Weights of a small mixture-of-experts language model, trained from scratch on English Wikipedia: width 256.
Below are experts of layer 7 (counted from 0) of a mixture-of-experts language model. Rows are named router (the router's row for the expert), gate (a neuron's input weights, with its number), up (a neuron's input weights, with its number) and show model dimensions 0-255. Each number is 128 + 32 x the weight over its row's rms, rounded and kept within 0 to 255.
Before each expert's rows: a language model's description of what the expert responds to. This comes from a sample of Wikipedia text that the model never trained on.

# expert 28
Description: Place-name endings. Closing pieces of place names and surnames, mostly English-style, such as -ford, -ley, -ston, -ington, Plum-stead, Lomb-ard-y.
router [110 123 138 113 175 148 139 123 121 180 113 135 122 118  83 196 120 150 110 122 102 146 152 100 147 147 173 100 108 139  90  95 108 110 165 165 124 123 139 143 155  85 138 156 116 113 198 124 134 102 201 105  85  90 122 142  80 101 159  55 109 141 166  68 151  80 145 176 165 144 120  98 132 142 144 162 145 141 164 168 170  86 128  94 123 104 117 130  68 111 152 132  66  58 169 174  94  74 162 156 110 202 127 129 188 163 121 133 135 122 140  70  85 132 125 120 120 100 120  91  91 100 143 157  99  52 107 111 137  65 132 151  82 182 181 141  90 109 163 140 179  88 110  88  92 150 104 107  99  74 164 102 141 153 106 100  87  84 126  74 147 103  68 157 174  93  76  78 196 123 127 181 140 137 139 106 125 154 137 139 141 127 126 133 122  75 155  61 164 174 128 146 126 190 183 167  92 136  82 111 147  97  71 150 156 146 105 149 119 126  94  82 102  89 179 109 169 156 130 149 121 142 132 131 126 188 152 108 101 135 158 147 124 147 183 160 101  74 115 136  95 174 129 144 135 175 108 129  97 145  85 151 133 139 110  99]
gate0 [125 149 144 126 133 125 106 122 141  87 145 110 157 116 117  89 134  60 135 145 120  88 110 154 135 121 157  89 102 199 122 118 164 130 160 115  90 111 125 117 149 141 137 136 118  92 122 170 131 141 178 104 107 116  97 135 177  70  89  72  96  81 140  86 134 116 110 143 148 155  82 123 121 161  97 158 133 110  67 171 101 147 122  90  93 149 150  92 144 148 143 133  94 103 156 172  81 144  57 120 197 110  95 132 138 186 190 136 185 123  96 167 120 139 155  83 130 107 104 138 181 168 132 136 152 130  81 185 102 170  89  95 108  96 148 105 141 143 121 110 195 124 127 148 129 179 180  94 131 118 111 201 114 118 184 117 177 182 154  69 149  85 169 173 143 134  71 121 112 130 126 158 121 132 150 112 149 153 119  71  91 173 108 184 195  92 178 169  66  73 111 147 209  64 140 128 154 113 152  93 136  76 111 177 107 155 165 134  99 155 143 115  83  55 169 154 167 133 114 125 107 138 139 103 142 136  81 109 128 202 123 100 151  62 129 104 142 113 186  91 140 139 129 148 118 161 113 149  72 138 111 162 115 164  86 121]
up0 [ 96  91 173 130 127 154 188 176  97 139 141 117 141 123 120 102 106 157  94  99 113 121 177  97 158 126 110  99 145 173  90 139 174 114 110  93  77 167 162 129  74  64 122 123 135 121 146 104 168 143  90 125 135 138 186 169  88 141 116 139 115 170 124 144 104 123 166 166 192  72  94 162 127  52 159 121  71 145 197  97  77 131  66 115 118 160 167 174  92  92 172 117 111 124  82 145 132 189  89 112 138 116 159 162 173 125 154 116 182 109  99 122 115 138 103 156  93  76 137 107 143 146 137 109 138  66 124 133  99 122 119 137 137  93 201 189 157 179  87 118 199 132 151 101  43 154 174 110 172 171 105 170 126 104 138 157 101 132 105 152  83 146 122 158 159 143 131 166 153  72 191 125 103 146 135 140 163 160  92 149  88 155 102  88 160 140 125 113 132  89  92  95 152 189 126 172 101 153 117  68 157 130 184 144 110 118 122 124 150 140  88  61 124 153 138 143  96 123 121 160  98 160 166 102  90 130 155 143 127 161 120 123 149 107 120 107 121 114 225  87 155  70  87 110 130 122  96 147 137 155 105  81  89 148  99 115]

# expert 20
Description: Clause connectors, reporting verbs. Relative and conjunction words such as which, but, where, when, because, and verb stems like claim, highlight, mention that take -ed.
router [141 155 161 139 156 140 165 138 134 172 136 108 132 103 112 159 112 100 123 158 107 119 120 196 108 123 110 157 173 108  69 139 120 137 128 153 141 198 158 136 147 147 123 181 131 120 167 120 160 112 140 135 136 122 126 167 115 128  75 112 123 131 131  69 213  69 120 158 155 159 119 113 117  92  92 147 121 134 158 147 151 135  65 159 165  92 144 106 117 110 125 128 110 104  90 150  77  87 127  81  83 187 128 110 150 147 197 147 111 108  98 131  68 111 131  63 102  85 129  82 113 180 111 164  75  59 172 146 131  78 148 126  80 160 174  89  90 136 170 156 159 106  97 118 103 130 104 112  79 104 128  92 140 124  91  91  82 129 125 128 158 149  97 120 121 127  95 137 130 118 102 154 133 138 153 166 137 116 116 108 163 155 117 150  84  65 142 107 177 179 175  68  94 189 152 138 142 160 119 131 110 101 112 129  55 148  93 118 172 191  72 116  97 111 173  75 192  93 149 135  60 128  66 149 159 162 211 173  80 107 198 148 101 113 141 184 150 104 119 190 113 133 146 151 164 140 162 133  74 126 110 152 163 118 102  99]
gate0 [164 141 146 108  50  66 131 136 191 128 104 132 127 106 134 153  96  67 100 104 113 143 152 155  68  98 147 117 158 167 130 109 149 116 172 167 113 126  83 134 105  60 136 119 124 131 178 137 156 130 107 198 184 145 158 147 127 119 142 128  57 125 132 102 115  97 147  94 112 142 113 142 108 144 141 177 125 152 120 127 163  56 108 106 148 155 104 196 151 160 139  76 113 126  69 118 126  78 134 112  99 152 142 211  96 129 126 149 139 147 136 140 111  66 136  85 141 178 173 143  72 109 121 129 106 110 159  74  62 106 123 170 126 146 151 129  79  84 186 117 115 127 142 106 100 109 115 156 154 139 102 116  94 132 121  92 149 107 142 162 124 147 132 143 103 161 120 152 128  75 103 134 108  52  76  95  92 112 175 147  66 142  45 182 161 100 148 150 117 149  59 100 107  96  93 109 176 123 147 102 167 184 106 169 161 104 112  99 128 203 122  97 100 107  68 121 114 151 123 173  92 139  72  78 193 119 120 165  95 124 110 129 136 181 134 190 108 101 112 182  91 155 147 150 113 136  95 154 123 121 140 134 126  50 138 155]
up0 [ 87 124  79 121 101 135 102  79 158 174 142 111 186  50 146 141 182 116 112 163 136 166 142 142 130 137 144  94 127 202 154 126 139 168  54 149 148 111 125 150 115 131  93 161 169  90 153 175 125  60 135 115 166 171 119  57  75 182 193 143 122 120 114 127 145 136 134 109  91 193 148 151 141 111 164 127 121  96 145 112 139 122 134 165 157 177 130 127  89 132  88 153 171  41 121 136 115 133  85  90 152 120 129 100 171 140 124  95 122 166  97 117 120  76 183  93 117  75 111 128 102 104 111  99 119 160 126  92  81 107 114 187 194  83 118 164 125  93 136 147 151  47  73  98 132 174 141 153 177 137 184 127 125 130 164 121 111 145 133 107 166 135  85 179 135 126 111 151  83 143 168 146 166  69 155 163 160 119 182 152 152 142 165 129 160 157 108 141 137 140 128 170  95 121 125 129 114  76  95 143 128 116 179 149 112 177 113 144 121 123 112 140 179 168 110 117 136 134 102 159 141 121 115 141 126  77 135 127 102 178 133 126  96 145 152 119 160 226  67 104  95  94 139 100  80 138 208 105 168  59 117 155 160 143 156 106]

# expert 27
Description: Name-ending vowel pieces. Final pieces of foreign personal and place names, often ending in vowels like ina, ara, ico, such as Alessandro or Domenico.
router [127 106 102 113 182 150 120  84 178 186 122 139  77 161 146 186 139  99 116 157 104 116 130 132 116 110 135  92 122 172 104  86 117  68 104 172 140 158 107 122 103  51 187 134 108 139 147  90 141 121 164 109 163 178 130 167  58  76 139  72 117 126 162  94 179  87 151 145 144 134 122  85 158 101  82 174 191 144 156 109 178 123 129  88 118  99 113 150  72 124 123 151 102 102 101 155 100  83 115 158 118 172 174 116 197 180 133 140 166 126 150  87  82 144 164  79  42  99 118 151  91 186 119 122  78 108 141 132 134 150 113 144  92 143 118 154 106 157  77  79 141 130  99 100  87 167 105 117 123 124 109 140 166 151  97 106  79  96 208  99 127 167 155 157 153 127 132 118 155 128 116 167 118 161  97 134 161  91 115 137 100 123 147 106  96 126 114 131 134 146 153 132 146 137 170 109 144 105 103 132 169  85  69 175 137 142 126  78 142 118  69  60 135  86 146 144 148 162 188 130 120 162 114 120 133 197 170 158  90 142 144 164 169 191 142 151 107  69 143 177 100 116 106 172 163 165 160 103  95  94 141 178 135 171  74 111]
gate1 [108 185 167  95 169 117 167 123 142 179 144  75 153 120 104 146 157 152 171 105 150  99 137 112 153 114  85  83  57  95 160 157 167 183 111  34 137 182 148 121 194 117 120 188 181 103 100 143  75  63  77 131 140 114 145  87 134 150 163 102 165 148 133 104 142 111 135 113 132  86 164 167 179 118 101 106  85 139  46 117  94 165 155 127 145  47 142 133 175 119 172 101 173  86 152 138  97 136  99 154 122 103 136 171 132 111 157 156  80 153 128  61  93 145 107  95 144 147 112 129 121 133 121 125  70 149 122 113 133 208 131 181 146 203 129 117 108  82 119 166 153 124 186 108 161 143 114 152  70 105 139 146 133  98  99 135 140  82 140 130 178 164  91 107 139 156  92 118  91 121 106  85 159 127 105 184 189 102 146 171 133  31  94  97 110 186 125 108 173 114 129 166 158 105 115 107  96 162 139 150 109 105 139 143 156 131 142 131  78 128 101  94 116 156  89 127  93 180 161 117  96 172 104 116 109 117 124 161 169 150 163 144 111 165 115 164  97 152 110  78 133 138 127 142 113 159 108 153 153 125 110 134 165 118 157  87]
up1 [ 90 128 158 190 137 161 144 137  99 125 144  99 130 178 103  80 115 104 157  63  93  54 174 116 182 160  90 150 133 108 150 146 166 163 125 153 131 131 109  70 128 150 150  62  86 177 126 125 116 171 127 133 124  81 120 128 118  95 119 107  92 109 148 102 172 121 125  95 114 121 122 183 137 149 151 124 177 121 131 135 177 120 122 158 101 121 136 144 152 132 213 131 167 159 122 149 142  85 126 120 100 109 100 127 163 134  92 104 157 105 188 166 132 116  67  83  90 119 163  53 103 125  91 151 105  94 165 165 102 121 160 111  83 123 104 155 151 149 142  92  93 128 107 167 136 196  72 133 202 141  58  68 106 137 196  96 139 164 154 122  87 129 192 125 130 123  69 151 114 131  61 130 136 141 172 150 123 123 163 109 137 128 133 135  95 139 143 116  92 154  82 161 124 133 180 207 181 150 152 150 178 151 129 125 157 177  55  69 167 130 126 160 143 139 101 128 145 128  88 141 126 155 134 182 143 150 201 152  94 101 130 125 147 145  84 118 149 121 109 149 128  78 111 158 121 127 140  99 103  97 153  62  24 116 118 122]

# expert 16
Description: Passive and copular verbs. Forms of be and past participles in passive or descriptive clauses, such as "was established", is, were, started, based.
router [ 93 152 100 104 185 151 157  85 137 165 141 136 106 152 132 159 104 150 106 148 164 112 110 133 135 145 126 113 107 101 117 124  78  68 142 175  98 157 145  91 156  85 137 115 141 176 134 109 164 109 169 136  84 183 144 123 126 121 112 143 124 153 170  71 184 127 150 154 167 170 122 101 157  61  88 159 126 110 149 168 164 133 139 131 111  84 103 151 105 140 151  96 125 101  53 189 124  83  97 137 122 168 144 159 175 182 119 138 123 123  68  67 120 105 101  90 115  98 114 126 105 156 155 125 119  86 162  74 161 133 167  93 123 133 159 130 115 110 106 110 154  85  99 103 105 125 151 108  92  89 118 159 111 115  87 116  61 112  93 112 122 156 121 120 163 137 145  99 133 131 100 178 111 161  95 127 182 114 142  85 151 108 147 152 101 133 104  99 109 178 202 147  90 157 172 142 150 173 134 111 106  37 127 123  43 131  78  63 115 173 155 122  95 108 181 121 149 146 133 171 178 177  61 120 147 171 188 165  72 136 121 136 118 147 147 100  80 112  78 119  75 120 110 116 158 145 156 106  60  81 108 172 147  39 104  73]
gate0 [ 99  80  95  77  75  57  73 129 122 137 176 112 128  68 149 126  80 122  91 136  97 134  94 178 164 129  84  67 134 174 134 107 109 208 170 134 119 143 131 124 162 142 130 181 185 147  98 113 199 142 119 139 176 161 173 137 175 139 150  98 135 172 117 142 107  66 109 156 161 120 153  95 162  73  96 121  96  81 115 174 127 187 144  98 121 133 125 126 135 180 145 125 163  93 115 116 133  67 112 101 164 124  93 131  96 182 164 131 145  87 198 125 119 147 150 108 147 161 101  78 108 103 142 120 121 157 114 148 137 103 155 114 140 130 173 121 115 113  98 158 170  83 129 127 170 145 179  97 134 106 137 146 160  97 182 153 125 107 155 179 154 133 127 160 132 159  80 149 148 149 131  85 146 170  95 178 154 114 162 137  96 111 121  71 151 154 117 103 123  90  95  92 118 146  86 157 161 132 156 110 152 142  72 144  96  99 148 134 110 157 147 143 103 130 164  77 109 148 218 167  46 165 148  91 141 105 153 162 143 114 116  85 141 125  84 128 224 158  83 106 144 162  62 120 116  82 153 141 162 115  95 139  80  93 116  77]
up0 [ 70 170 102  84 148 119  84 114 120 158  99 126 128 154 142  96 147  90 134  95 128 145 145  87  91  85  60 103 176 133 130 157 122 108 125 122 146 150 161 140 152 145 134 102 144 173 181  71 146 171 167 116 155 123 118 145 136 127  99 103 157 111 129 100 131  96 106 124  86 103 118  70 116 141 128 124 120 140 118 144  89  80  62 125 127 113 119 104 136 142 147 144 106  71 119 110  59  31 158 101 176 133 102  76  87  70  97 127 119 145 161 126 159 137 104 114 150 160 146 166 170 195  94  83 149  76 198 107 112  67 126 132 150 147 143 213 135 150 156 134 121 112  94 160  75 132 137 145 105 155 147 163 190 120 143  88 111 105 148  88 142  92 108 154 104 167 255 103 131 118 200 154  66  58 128 126 156 119 145 134 114 144 114 125 175 164 146 149 120 119 115 124 162 111  62 121  83 204  88 113 148 142 178 106 153 114 108 156 128 201 177 151 144 103 130 100 111  86 150 117 115 163 146 167 116 176 142 166 127  96 170 108 110 132 164 102 135 132 164 127 124 138 129 160 175 134 135 141 135  98 144 132 128  98  75 108]